python train.py --num_hidden_layers=12 --hidden_size=192 --n_experts=32 --experts_per_token=1 --d_expert=480 --d_shared_expert=0 --hidden_act="reglu" --moe_layers=[1, 3, 5, 7, 9, 11] --router_score="softmax" --normalize_top_k=false --routed_scale=5.66 --balance_loss=0.017 --balance_bias=false --init_std_router=0.0114 --lr_router=0.000812 --vocab_size=32768 --norm="rmsnorm" --norm_eps=1e-06 --tie_word_embeddings="early" --optimizer="soap_variant" --learning_rate=0.00309 --beta1=0.95 --beta2=0.99 --batch_tokens=[32768, 65536, 98304] --max_seq_len=1024 --train_tokens=439400000 --max_steps=6764 --dataset="wikipedia_en"
Below are experts of layer 5 (counted from 0) of a mixture-of-experts language model. Rows are named router (the router's row for the expert), gate (a neuron's input weights, with its number), up (a neuron's input weights, with its number), down (a neuron's output weights, with its number) and show model dimensions 0-191. Each number is 500 + 50 x the weight over its row's rms, rounded and kept within 0 to 999. Numbers have three digits each.
After each expert's rows: a language model's description of what the expert responds to; "comes after" lists some tokens at least twice as common just before its tokens as in all text. This comes from a sample of Wikipedia text that the model never trained on. Tokens count by the router's weight.

# expert 27
router:442553525513476525444492460489478645465509442424478443587528468509451500508615571485455420552550459480455553512468510578531529487506525506525549554531498475523515534491444547476424609512506491557480519608563525511476523523518522474396522488445522490457516436496430556544472430500516530551488548456474439472466473550487374494535464498426466515559399553488555506472547431516522599512607530454452497469543563434530455481517500449535477529411440495514506522448622596547516483376620485418565471409576411488508485534444530527497499473450510450485467484488477492490518463401642543428
gate2:534464508557484522404549466502554538459541465652439543473452448573546551448507480425486504475441519539501487479498494451584573607532468385484387484481513440471423457554457468392534439548625480499524500461489524429478463532547501459540541449615417638470522473476540523573444577570541577481451573479503436447461497535551496562527474567516525453532580470512499585484481462555556443479548526486521459516480420508442447401437487476513501475461482550537516507488573410478504500543501490555571436502449444452491471481492420525510483518589575516534503488436524470502609459591445515509
up2:521482513510494404528617502622495486482556490499587425468573485486499481572526488524492555520463513433466517538487418501534426485399550436457478469519485473449482477498500476569503449496532437509488511439514443477511611527453513542466414543490453583458494480370495503394503454459525472498518428450520618515481494545555503560501403507508502572562498507562460518512526535388426556468431486498593531540530424529477478389433523522483479542440523552435514441339472472470564393469476544455506488525575515477523451504485422541540454549554559554497484535366556515480580568584485473511
down2:521489545489439455542506456397526496485516475515532505442463499487544561575526443558444528561482468556458451509521442533528531548408452561457454501432430509480471428475459539520531509516402438584550534485440506533477479456621517516511531479628495484517485508415466494636415565492514605539518536376522565535560472510540565429519508522550453509462547521497464476456480474514431490608516452543431557570504589572524452513477546453405542571573558545512482546498481563425456449527435551507468539505513422472390517502470509505609456495435525445457501638487551551514519544532516594421
It responds to: List and table markers
comes after: "\n", " |\n", ")\n", ".\n", ";\n", "1"

# expert 28
router:521450442444462504366509520412522485480562578434486450496545505419470481428529477545457492568636568580463537425526497477504436449482528517439526546551390474507491558506429498485522572514504504471512484490417525443518502506497471399322425511526495548549492444584493531483494498411548477520565427493516420557466519430496521507532472545524603534518481401466482501476478389537514458490489484570512535406492403509528471529431543523487401483529532528540494455499572511476492418552507609512565605598498426546522491514535468510509582478469463473521397481523401530528469448551482472515
gate2:570525503417586449489555473493419483492460479485511428491504494435524481518508435519532536438498540485482522505432591492443558589500494468489525481496553446526446458554491562530478529574564463487445524412475423521397454464467553465412533408484557519473418640624506555424408554611527463450451476526527515511497472462517382520566564501570507449570521497508468505565521514496442533640460406468561476574421494394470520523489505439411471568511403519459504467538437541514539504540525615511488438498491489478553574493490575477468542451399466497480586523492454496533520526503493450455
up2:562502486570580486558519561404462426531459447471586472478541523494444508516535502508499516530521484513539513505482493484479477522370524454475539540482540464459516609560460471499540533529537550495562502424498505403527508504513502442470501363475448545443566466469490500454473562542383505443443508464476497450534503536497543433492434488520489470513552611518496483542499463548581503420465546502423512410525508560491569504512538433556463533526512433497415375537479488507540444531546394473556379562516547459520492620514435527507376463582565504441405489413441497449425522459536366432
down2:551550490538531511529563529457427396521456573517470577567556632543543531542519542424425515489580530497598542544526487498506461448524676473475550493429495487418512533497527566489501478532556507643516495410479574486498450474483491446397426448489527461430516441558504490550443555521638540525577511533469396451541554494497515454448455466566499478471457466403604407476513538455498495462502494392596563488554494400537491546463508493505511471552454505565499428520556532509536472515532498505580494520592500531444480439464481508553455486534454489472480443480490507506501519408441449455
It responds to: Symbols between numbers
comes after: "1", "6", "2", "0", "3", "4"

# expert 29
router:460518388494383413539521500498466418489523473506546474506504420586472515481595493495549493502500538468520616552441542503527554603451481498572523489554517477507512431480613530526527477515536579555561460476485518438535483325431504536546447514512508483408537548459492533500572573516455528561487427482489574374499589541509547523508516523497508550542424492441508512495513464573429542491514498427467480401429523526569506455492454548531578495496511403501533475552545468444551485496558480489552487425419504491454557428565568639503468533451550515522548484487561462552503652518478526526
gate4:420501492452527473486520499546539410460445470496431494388455563484533474537445519498542455466540552506389536420486459531489530487495469502480503421542528553520497496488527435501593520508504550544430538517508484577545574499515490618469494392534521554520497462462506460529487499484432415438467531518416464409580475464441461543444509486497507436449396515425456478495465471557409553460471454507457489586427457567560381507479495565478470494550503512475401452540571591543530450545547367523501483454534493424543500531493452490574429372492457634474551563490546518467549495465575470391
up4:475546537419435534482511494464481506538463525598529527431490574514478505535479500518494454533539492429421459480436525536456553435524574486460495467562544465530408450508565501518549464525477469462444517498501437534493567464481571568482516471480540616498512456485575430529474605526438419385525522563434563455537545533536548455494515539362534420431405513512547438502530458497502543538535460567382454635465517583621466493535545517426510522552517539525454534529594559536547499506528434491524458386527452463496512550498536489529464380503527406516462607499464527485588494500572577498
down4:565404513513497498468395518447527472461339510534469461487404526464472527487649387487491463503526579441530563460507487392492432504519480593426578525496474486487460571547565554539401505473628457486473524515508496471577549546540556504516479567572455550476472521547499513443519437464482560471494443544508530524455500478516493517575497409477469515536517533517368484483516532509595462515451574429493456356449524501493461551432516549504426460453557511411434469516444423521479510471506518484501488570512565568488561504540502487530400547556530525461562408439495532487456542541486547427
It responds to: Sentence subjects
comes after: ".", " The", " the", "The", " that", " where"

# expert 2
router:487510402554473477530452557534521471544501406505487516468476477438526549488471420562512547444530439544535479583447515491487397488490434537482524498467439512450385509470454519556545509551457526552493566525527515498489439517490428589492437443454482545501460534459559453409478617525565504542558586489490556455611538567509466530509597411473501414391486555441517468497595531442525461443510558411492434564490545535540457572568473445542528418525538423464517516451450499371448546465420469575617465519479563508533511550563545514581527558515538521517458459464490572514431460525523607494
gate4:468498530460574427535516589549485527535439475475532611607499464620463482443558473607481542417500598468524464571589510509471433477430515449392532407491445521471500511502543522523511486478496518459421545542549505376511515568506509474505460496612567540583495512530488478482522604495499479603517409490509621500519394605545414460549500404483392521557409518503430535477438535505520577533438492584556606547485494507464490499537472535529556534508582418477458556535511545530461514532484530544532487475542539509522507516507522541530486480461441441481614479486521518520441557521528480487
up4:401508450548519422512426536505441475528389531512532631533516479587525540460525470550497511413498590537531418542626526469460490495417563509388552537492437499457506498521510442535522513393469481530415522538519527544479534513475443472524491469585591571496471500580463511465553557529514501484471421432513523576487458590489435429507435382522436472578462541517497557486370564559510494543419427514554540571491561506505465469501399460495477487435581395396458545519495502489547444460396460524467478486546498521546497512600498487532513502483528484499540466430504430510472509526535430565
down4:451513437455542503453498595411593582527467538464410548404554532497567562477459561447527565453508466452570503452460501536532445560463494569563541517462496539513509405516483461514556523545417520399445578504573512431510499488448457553575437467443538578522539472524551480455425529539521469444529521458463639562589463427398546471383543513440512475387472546531528509583580576447445526437421556457481512455418493534470455531532577560470524505574494505449498453505492518424512488499474473566470443543556470499473475512557534543553446539494556505378422496458496483479453507526471501563
It responds to: Articles before noun phrases
comes after: " is", " as", " in", " with", " to", " was"

# expert 31
router:466499548433475491498486537521506495540509508493499566555475527525512613466467468388421530441499456457543532558452450445459587499417466532490486499454516596539562405474608448485416514486498511453549508523518516559498568476462448561474396524594474472524430354514483460452513526501423409518519491472582646479429541483614528482527538486531461518413525522588479423545560473500493425513490507531487465543452507416509494587582516435493587477463521557448579599459597487501536582526521569411506508526576560527563566531480469439561483480555494482522538454503590526484498479490452564527
gate2:486535461443610598491548531555546469402521481463452425456495470559487424445528477415468495524443589483564570561503528504514423470500424374525515551550514563390436461486547448507519586525516503494501559566461499436501511481526445520512555536537511507438530482524460547491462586489575453550471525479503512497563525533475505453479446477526482541484549515458538454481519334615483476476573463401471508475486473526478432580531480539563461510381584497590526599425594441434552501495548503425458551521554510449449513407569605473513533512448493501500520487527491580553482498590421468504
up2:533404516523392450470458479496546488528536485522578490498576540430528538588466503544572446561550455514505484409567529477524519550487602531502475490439427439537480526509465584586544357418482532531524515474594432577491496569402592558530511506442564572512563583456499492520454519550415509448527484515437559483442539488502468510497529557463535484541443461457485522507442560418524525513460438485512486499532592527530505447473467543460518536545507527418393548597404535568498497496464441549501409497431480560493494529512463548510445567547605520456472507524543366508454575395473493556
down2:541510448406439551408506459506523450470427488523537585503583510459559532440543557519504523482438563481538447533544491544492579489506429528541479469487382533486510548511526431437505421331495503483456528453552509469589555468497561526379408523528407500499537530460478456520488540399565491535472513516511556483541486482430511498529498561476549540475507478455462429525502564534472510510463528613529481497432506470422486520437475513493519607489412408533496525543548564536579388471530503463548570493416589566492494442497509563469475531522526572453546545496508506331519536548627500530
It responds to: Ordinal and status adjectives
comes after: " the", " a", " an", " his", "'s", " The"

# expert 16
router:515513482495445535291564416636486512476522517579545498471536480467620510566575553472534526468494460548502488582461355516576481491486473535524511478535482535481513572536485441464442592473508488500513484484530505486465530477507549455339514456543467527434452512681467516504511493486506477480587545506496512477550414485493404444466508470491544526414503522482542560468451573533539490482578469455555522551474523515485476510533516514418470495481626471629505532551554501567526502522508494454479608516484415546533487505488527501468502524420391524427506569497512491467437496537554510467
gate2:483536512461473391512503524471434522476572521557523481529495437509472423417601469575540508425429446550454564416551535492477474516484512515534487508462549552462542485496506498431520482381541564502477649538565535453546518487494482515494554469540556469519499452499492511458557493563504564547446522541525455482528525474558518510450463521541492454590463480572477492447494570461414534535581548501379490497535514484503510375559503499466490420562370530589531614449531437516510541366499478552504509483410529504498534441539516474419549467570555567430595504458622461489453501376535506544
up2:511522478606520482488492523492529577513464551488486428504481477459471509478464456545517582428528437517426495452520587563478520484505602395366439469368562507521552536590496487514506558441439433486521496496551475520474453508509532597514515481489641484499513584502568485494446519498543496595508510508454531492565481521597497520518553509595378496545538524509542632489503527568537498516508493447424483417527474479517509481529607452454472316512462589499442479445516423564460421550452461420493492514543539495523488469459514519456478568549547496483532522503581531559517529543612447533
down2:576436464413515496500611467496503500415472499527519442511441423541473439480464451546544432462464447445492545523456494455496489384469527544522545558518506564446442429488517554512564320493482606521454523515466403435605468522531546451503582457443470559522542499540484499429466505498433524475587533477470556459547468472461520551613458415499422563543506457469567469442532632484460548464518549503442579545521465413491499452485507472462487574489433473515437542514574514473554474457436509443560505584533574454511439492466523561522585567575513501533522516417459457414460490479493422492
It responds to: Space before numbers
comes after: " |", "|", ",", ":", " in", " January"

# expert 0
router:530518483470578374531511508440434478564516461508459581462505565569443519544513415461565391390439559476515532436578504431387566525530544437496406528541513493489490465596567558516493523521473429475495502475544470455449488475567441432527509496438514542440548473587541452464469491533462568413551487583486497464594457472512497524456543491502578487570516492467501484439513504513445405477495564421493471510483561465496550521422458534532527534548400540458512500572418634511503495470520392440578472408473530450421467538424580510405443473520472526499553429490540535524558496464463571465
gate2:556550499511478562518613589481380499507521483521501512468530518387515450500430510497430449508508490516554514539590541451536503570474507440541482456511532539559481516458535516385537434502487425537550512462422418518484409508525524480506497545475578491421492504527528464553448514572485576561504450606562532594549473469519484410488500567538529466479438524429494555549507517629550466535548441543540450502553464553506528478503423471558545420560517562454466601450542480498564492451453502563471463584534518450554553532543554534540568529371483350519466555549432498433444401445488487538
up2:403453520515534466473410408485565488485479516489498481594497482586467554515557531434551546524519498464430475425432428575432482473488495466434581563479476494464528483506475541535549537490461582458508517520566561464551571474477463570528432449540466548571495500515491496448568521409568474471489528409437513418506519454474550557531481485433494526554497465536512389467590489431434571484486563417481519498458471424478467516466532552409532579420544446580533441535483506604483473502524507477490587382497522568481422483485458390463500442556499649481540455448519471540559597609477544490
down2:471439442436440615544401532367533459520502518458583489480454492548479481395437569606504521553526516501507442440511511396473524497524526501537526553390480483522498524585558529413528523492462527388581523538461481343537521563506571564457494603536556587566498543591500536498641507522466468569438468502565531580507477555530492417584457500479430545550521391488589500507476517531463498528482540467515507475525473508464530456490543575486478543581466547521508530482467506470461487504517510423570558513422483549504499493457566454532519440486463518502522449606464559538522544467488529575
It responds to: Year final digits
comes after: "20", "19", "18", "17", "16", "15"

# expert 19
router:535418481449511555457502589522492528448578528536491482431539464530454440528458554464552460508461563445465422431492521517510514529565537442398467427524578575483508437516456501509439578436518479516454450485565563450491493525586538435527580500531467493529506581465554492479499569458499467483424509474478483536460507436502417512533498454568508531551515491601423433398519549455500465477529499459486461564563600472482482376546439514541560476561488519641479562559509488512465602560493459471473546471550527468350528579532530542471531574514432513439562534495512512444634550593597467530
gate0:592557433525448464493503555521464595525483463526560447492398461468469522479550402475442438568538538491518416418543409517495543490498484456490462634535518451494462450502501484433599444483468520492567453488541473521486507430448519547592517470482505511471573511432548460428498527463569467476456454512463497504571553491468465567451470483435427478554549574544436512442492541533524478435596552512577453465600496361489455493462454426496509500513505531491597541485571489460520519570439558639460482552599466428400549469488487585444536459523416479438512503432536513447569585476477490470
up0:484471511388504623462496475486557533583539417543522485448428492447462504549485528528459468496432506496439492415504506545593490525442499485527505497472377464559526448393530453554461507503529524471581526487480476438543455519505526502537516528488402472541520530555527365460485441471511527549489518437432568549432525511478545560526491460486381658565607561427512514394378498470485469586559525497405539532536462472523464527551532430487473574521469467573616468476562445560493536537529511506506543492571423519552559468474542505519435438479457505568548544487434485425497479555483492576
down0:516449416431438465512495494505506535524558550571456505543550404497471493512510507625515480506492575497422495539499486450535520433562442471535503454442497529471420617557473451581615552474531438529408474440558609542465540645494538546464572587499483567487507550512540575409479475451530434598493570509604481544496529384410537495454524501514522468518511521532530501469525529502484445471393494490425528481401512539511505462434467440425424516559503594550469471429436476510559509496496446501506546476490416503454563520559537458471480533461531523391508404435467529494496537491514493593
It responds to: Year century digits
comes after: " ", " (", "–", " World", "===", " during"

# expert 24
router:452497509452552521517491543490521539578467543498527506534503571544510583543548493434532413563504477497524476623495450501513479605502456548446431502478514572589422442553609531400484523455506455396502502528516481488562546471476549541455458541495477525561470499496528471465477420510560417504523516528423618497533452482535591437516400597590453537533582477492497452494447457482456435539497457414470505519413375529385543503474596508497575486474518470480414561531461390479555525555475458533555477559442521463506481433453518535493479472530485598382505513539529383469563478492449532484
gate4:488577485522395497522503439579501524456488482448478447498474452490606355471495530517558449529510524525520529356644613492435540474455490501517426440486535553462513498488555473502490519528559474479471489426537487549446444512550622537459479497474474561402506520526469518476449447459412429388497534617598508505540439530485513496441432517508574397526455558447484511496476518536525477463520452558390460527442573444488507476526508488535510491583564507589522401431536498523462473477466540483500583492467562522504434524614485529520460504513533501491444422495422376453549512500456457494
up4:470527545562403515583539470536490508469446436471502436502445547455626463572473595528608501504443426567475469465622603463465528445460461514480456470431508506551557451471501491514463480494436542486426493441493532530466375508459560508464560402545468562483470449451472552502434454483402468466539468580503493516502490551517498520515395491482551477564506515442483516555534494492540550540552441434408501504434504549511498431551527490502433521485543457544532423432526512547487525526504507516491511468436412613509432537612510484547471547527525472478513330405431394457483558510430447478
down4:541547516560476424577571538443512458529476543449520520543481467453358530565488579457521458477525492459513470524580510552549508416484544515529517449589537493558432523537552473556575354507510466473491514506514539496637630473510453561561474567565532491578530510571413504447419541538510551479509567575429534490565515426457476506498535534534514472572460512448454463570531490478442502462567492484428551513459604561462398487521532511521485511607557557473524453513519481529411499508432587514443555533491500464554467529623501462455488425425539498432498525538445535453451556526404473557
It responds to: Time and abstract nouns
comes after: " the", " a", " in", " on", " his", "In"

# expert 1
router:475490465585418516531484524471493582512467452562587488415463468454521577511467446481537549489436508526470539484520596483454560486414395384495432422469419586488441372413481411577597510604481447498574518480493445533523547435502470549431500497492531470565569600492543460462464529485487463536480449490476533534490507499516587518533486535494556439612418468418491557536472433499451551459529533581494463465494497553448418464503433505549536497440500415464510616487457546402538522537442529576579473495443505489457579488499522471532387520496479546522551553507452516535512505482560574534
gate4:490509562483574466441465519591480436502459511564525586455487575449499518494501527537536454490495474419576507451485438575535467466491426564561530533487495529506494399441446610601455473550485443581502549457505447533533399497512410581441538500588483550465496476534501532411503528499491504451473531547413506435475426473501524419510433512581437576462519527468480567355502481522541599513497513536568591498493460488383477476521500597535436514514619481586454483588484460458452506503389534475489511469424540476536488452591480496465529504557580532457564549501549469409530455506529586497
up4:413471504458519462509573497527584493476522524567545545382571516435437535409499455420562498510576483459503488472386458522537522530460481608564539496446425554466533456515446576512460565549498535494444458497317451583481500528517504640473593580502468447410486516573530413518464505538510498427482621509518504529496497481527511486461358539499545497474426528539535477442531498481509557411551599488474536530476466473456427473450489595543415453507499521541546468445527551530522443482515511554489514515484587407511519504534477477479473520553497523515479536519436448438616552515478513439
down4:610453585497489485553579553485511585483525401489537463519460555471584418548429433600522524529529574506439441437552487499457592552510498545523491472466561544369515572542528465467477462409455489457497499445517557414472518568590584478485565502578435535608516441565530504553480485457490536451505598509456480478487537501483454433470544522492457526569512522488547484516512489426501460429554480522472488531484497466424465532544421526448412531485557559570558441469478538496557492438468459433573437481486443586585545575459647489545471542537504547517565523540442488488450429561552438474
It responds to: Pronouns and table pipes
comes after: ".", "0", ",", "%", ")", "1"

# expert 12
router:521439536522518489516575552446485458500383518587447477493469526474542585547539519470547453534468537471593559464552502440419476492473527543522417418526486512542512547496552489518525483432548518444471539508475541453561537534506539553545542514490542471498540550506504473523446498558474468553532462453491715386581462573492517456465466533587408488411504518438475487444554490579405511597546518486485493443456643533523446495436512581486518549519471552455412452560505507492486552548553408497493554529515389406537415462550501531554487461499521510446568522523544515524459556472450627513
gate0:503536475491564477516490602468436450500396475566546508383517462393482601454393481549483483485500451502409494536463396519497536528510642511451464437535510496476514475471550443455549450479589478465464491529518583496437601628406491529513495501592499488498607556623565424488524449513456519538622467419467504525460510490570355508543365511423473525513472532436494514455460448459473553577473523487489504523537439426546460434488520522486511494516417513472576464540459519418535501502445553498487499492566563548513513553510562505445516453478493477524506489514544461489451443544466505499
up0:474531435538480534485435522502444508459419491464528474483497410474542477456432532566530545512438469501455445493488418553547472405530510489451372449506520477495486424451579559537575386466609464499528576519438449508469489490510513415484526562551506480425465479584468538550454484501503501467552441470607465476475475473652442422545471493476537456498421544502510450428570417556506516554515541449514568528416507380476486558576509511529465547548458487486603422592504533558396477457495541453492474565557560445452511573528505533402397446533544551543528527442457479463454475488431465495
down0:484480490470573537437512504487432516425483507539507513445512455552486520573421464483459568513495355552410462490531483542530474433573458513405468557612518453552388437565415529446448544513560457509482488487561505540488559575519559502464553628464463390545455499537541467560539481499487526502488545451505532416545484554511541445539493454530512531507519482494524587488483477396510386500496534427477545436469542427493509398615569473456471476535543504518433531517422471491573513502470613539530504496402532453530513549555497486512490457448568528510422429416547541492509483447511546344
It responds to: Place names
comes after: ",", " in", " New", " of", " United", " the"

# expert 15
router:510465475445581576437512519468579473496568536565457470386440493604532576437424514465455570460454529509427519442370564571505487404467500471558382445469486448438449581519523519480493590552496613540474492485439472599575513531543527550518521473541562470467542574532511508472602558571487506536540518525558511505496536457532490547492480478483477428445372569459483542488505535477507519512428529538576508521513443447435471627476528503537570497482501497542514589504413480398494373462498562505502514510540496517550563521498458437428466512497494403549417440483449532446447539506491481489
gate4:544535544534539519490548481498516575493490508444593582468458366482517477516474489489487489462496497519485579540489507559493492571525476507500515511582456531560532512578499449471426581538505405502566606527476476553478526529521569531446525480529503428500516465603506504491541554520557402482559406534446543502492529489523544560583564531511467528460484463568502566501392378394472512531400549526480514467586530542441472481498479452487468517410516609504630389516503470539495553516387486589468505514445438522517408351556429509469541454524490465494387528517487461469511394477501460517
up4:563505487530545492489488502519526542498514488514544551464423409497487490506436448618468470470531489535552534539440497550458532564527490479479495575549442556551554545568492450512462603502545463488578547503443479550469509556541549489489525536484463412518533484615441524466622573578507407491562427571478521542484549475474551520645566489506456490490511484524517553500377367459454516523430503525504550500553543506465486426468472465477551475467513648505593489496518451477459537523427463555490504515464414508572444323568479475472541431550456464571430543511486528539522405546430463468
down4:464406552447483532503445546486475483530415502564455663539584486499534512454517414583401488541611559412470484479499493508464429523475542417451446476565582452602479559539500503557597516487484465556528485522431473385522584468478543480512609541529505493440446528549498452498548484480496397598504507495487497535505533591500519563516453513511547428504515468562500490530390459318542433463480460462479500498462476501537516528488481520550541470552539535386436430570467504467486508495490534619495534510469543518518491526585550464524484512478463554490417549540489490446573512538561444534
It responds to: Possessives and of
comes after: " of", " for", " from", " at", " University", " Women"

# expert 14
router:525559396532546382548447632444425452535516449489465501455470505441488473519450458533541512473498566482473454499576555484467405502552527499509538510429539459442434455411490522544633464634505555567454487450438525436472485513504441565541539515433557526535539508474576515544490681459388563443538463545542471538582520499477518549360558474540511509503543467393538440484536504440475509443479515416498470510537506518491478482445390462529487464545456488451523523528428575437439450520484469464429499457460559479533450540551511490474462509554565550475462444452531542566509523517449478553
gate2:455485559438513529510501477424463573511498479432551392430446556516540545433588486532553466487560457511564530486501480583533379488448490504488467488412429552463509493587516488508468526445504401487430573549490504564504500433530527446472456473600540548530481487545596502437500541482552457408506543558491519556507462530552426553485453525562463428498552595430413509479439508519596597511414531405436521436502430464550535501465530564458475410485486430553494441546499496493556452561525524422435478423413524473576522514503473482541520553423509505558427464447441470406512400416556526476
up2:503405533512549449479514456479455590447513483371491460542485489486501506446567482545477559509540444471519607407484484492558432516450550539431475453497517509535507526598446516515525445404526487408411539505507436550530448433523461459540439437508464515519511501585556519465543532516493414562433491538514515593485452443488475505508427522521457503478481521512504516508511443564498558542501552367451520440484485440524515477472489503535585482498568533512476390519524438492417405454553476500506489426575560538513606535560425468573463528404580635483489497448381502491568386493455547602
down2:465465449474459470493547498510511550491488527403460573486545549595564487469543458531396500519553608552479543462411579532504525545458508484546528534493451615548475514541529476529563545482616554516469510389586438460524528515471536476509458356488481459547563527533509381505531488497462536381466537559503549478470506489568598464505495515466483440561515469442523519470625575563568566501546478517497516499497572463497576415492521546519521538476446541560461474439395373491619431492446474557480445465477503556473501516453496514436497458469451481455493490420392479460472458492425549562
It responds to: Person names, word pieces
comes after: " |", " and", ";", ":", " \"", " by"

# expert 25
router:509468569579561466536452452440482479455481508469462584591507516485535431518421510485520564453602521534531476452458372534434490650496494440415542519418572511414517514391520530459533531384585573472576475551471501509555447574452523490531478492556524537617518449513512406527607515550487551574448451459512484444516484519562494463457494526455527453455488536487424485460472435496493493429422560471550544496556519407500559487484491473539513526444507576523525396478554515563481509517463458539478503465523420563374435438519524476572505477403493528530518429567491506534487601492455513543
gate0:505423481497477426450561473405511488424482497501431464503412546460456521452632509480497462530524514589472482403505505463389481463495535458498576577552456425466534533510452481428448540486557481410464528412532549520501447512506512503387515455504452521563524563426445499465380391458561549453562452435538482601613397546481412432514471515529531477486501590476515514523500474512549560451478527498464467561499486497532545468473460454502499495343566464464532521576509520434538442458479500491508532457478461415542577485504561589498438461509616446438447470499448504564478479525545435472
up0:538486515469436443357517528434565545497445524488458593492428503460431537590557532536557433543499539533459526506560541535380398531407523498590555545540484407478518582454496483424479538449561528432499524400543464457514484593469451474393452426491506506504502543406498485470452454533570440462519526484535580541596477546534390409507479522509512527551542579425479447489498435511448516437496498517509444525513499506565541534542511471482510499419572543530530511588612550511535482469478510564499479475488490438485592548459498596492458527443524546527406463472524524506521582475543389431
down0:496569410521501504564416426504464451560435417463540517474474436478515514479499610549433470564458464436447532553459501430471495476456572536379565512444609520443537411463573496550586450598551534460505476482503423549561437519472527508599484501451517651529483458459524561501506576548568471437410481425471465471489490515536482493536441505462529470421515485481473478471492466357435511452531458444518489543438498522506484512490426493489434534567413556487492543491534495489476468571500525521479470538510359562524485417479492553535493358541528552565472451539424550504502500576486527548
It responds to: Article lead punctuation
comes after: " (", "19", "18", "20", "born", "17"

# expert 20
router:469496467516506404505478500505561543522471490416468518491454478411490450459510508480447477468528512570475490593468543468494411605480363554444538495545530503464443473490566545516444464588526597401528592503480477486502428475452440495483501477421545556457453558451443547459483497539580562553481515533440571485389559528469461507567441494522565424463549551506565527618558555522491464532496490619479469500383444453497499425476469467463535507512598441517595411485475548447612484505517506493409490435529532526521460402470456495548558530510487543479518564471432506380593461503483462457
gate0:496468522450559499534529578562582414419495469506620499448493470483553445462560518481543438407498509595469459506488482495486649581582441477505520431429483534530487484440555456536481478537453569483573531538494520505404488469570471396570496460444458502458453495578514590466492551512542514459477369509439496376506542451498525497530479507497413515423606598517495410454524476549531489428507553534441535433598451507606452503522515466477558477436412459502536490551502482479545512470460524483539433513527514566523572457486486384536490539456555435388438516488560474487487552483511514530
up0:512464485494507478460468583529458466486503467472581517549458571500454587499516477430511537587523539577502524584547502439516514473405488460519459572532456478442509439493497416526425469481583549404442627554484425450463489590499463475420459512428502512477495445491516478413496446500429504478502483436478449393521488515530545576568479624560534510550413439493455375476502496552530465568490505497490511455518425483438495522499423463455452561467568482459598466480555519472475540543550596447437481416537541553476418355588454473474519512598490545543553465492517501514529430432587469534
down0:421483489469512594551563509492541530536473537542502493480503465452471546492506465458492599542562471498527438410446451522462436554528681514459598416452449522435482497512431585490435477511452470372457480497529619503482602497564543484535527564533524532476552477418530483461494411448536455555456527445491551590423548451449451490417459565515488472589532469472520482386584431420492508535417487512464512521535469508450488564498527579452524529536492500399396499540485483471574461536480538512442471498487529426555450525483626475514480524470421515483455453574465518557495590515537471461
It responds to: Main verbs after subjects
comes after: " he", " It", " He", " it", " was", " which"

# expert 9
router:470667482534389430551474590533540456459549376456461489463503560425519492561499505578499441505523482463482533529580530448463506460500541466512419582470480435393444468498502406525548460545511476488478472417429466450516442551504436586538528475540444426540498608503582527585491536483509556531495467500492537578570543431509522495425489571555481500556438522462573496519420528532479491478552627587520480515469503414532513527422463614554458572541495548546500556540470455548532510479458409422546475464516547551564499565522561519537570509573542541582543461497473500519549472463542531511
gate5:464565435532555440482521457544540495557519481543480513603560552471397513586496452452515480490487505426491555495464493491469539490498509487456484547443506468430511427591472550459421542464436432424627460544468472484517530443564496493525425560497499519551467535500455518546540504511472458463538551441560498485618490542549598473499532446506526498562418428433547429423485479557492466498619404406436482515442493412505513429487484547534514571555415512503501516476481511450554566561376498492535508526492471438560482494495459610441567499499518527467526486438606471462331464441609494501
up5:568509503424438532480512496506541438472500506419457361540418444503527506398436580576492508436607544583506491495488577508449507468518451488520526505498505499621442561409496520519559517618539547565523519479576532483405481529410537479471466495478546443456509463585522442559477454453520424543492452538584452497509560570485465581498541565422430454515546509538454505607495541504479537440499494538427534576488512516514460415484541446509498479460546490599509435487455530604438452431558484494469488456458494427519492438572579480556435457481479550423497508548466496613573601490449482481
down5:456466546517522603487555447547518475476455607528468465471549520519506472490462412462468507500472419581482486456505417479488479406512429528504529458593432581460464550538543426495467611443595501515474522552433509565501606463593475470543633506497465391475485563521396536417530461528464462425519466484474495473514439551539552516508493510527534522510456532456483501543531376469436481457500499464472423503482495499411538526474482514458476537466552490507475465391535512487436412544456528530403494479450455450473475432423407501409616509445413575560388478472425535422526519529497508499
It responds to: Clause-linking conjunctions
comes after: ",", " and", " However", "),", " well", "s"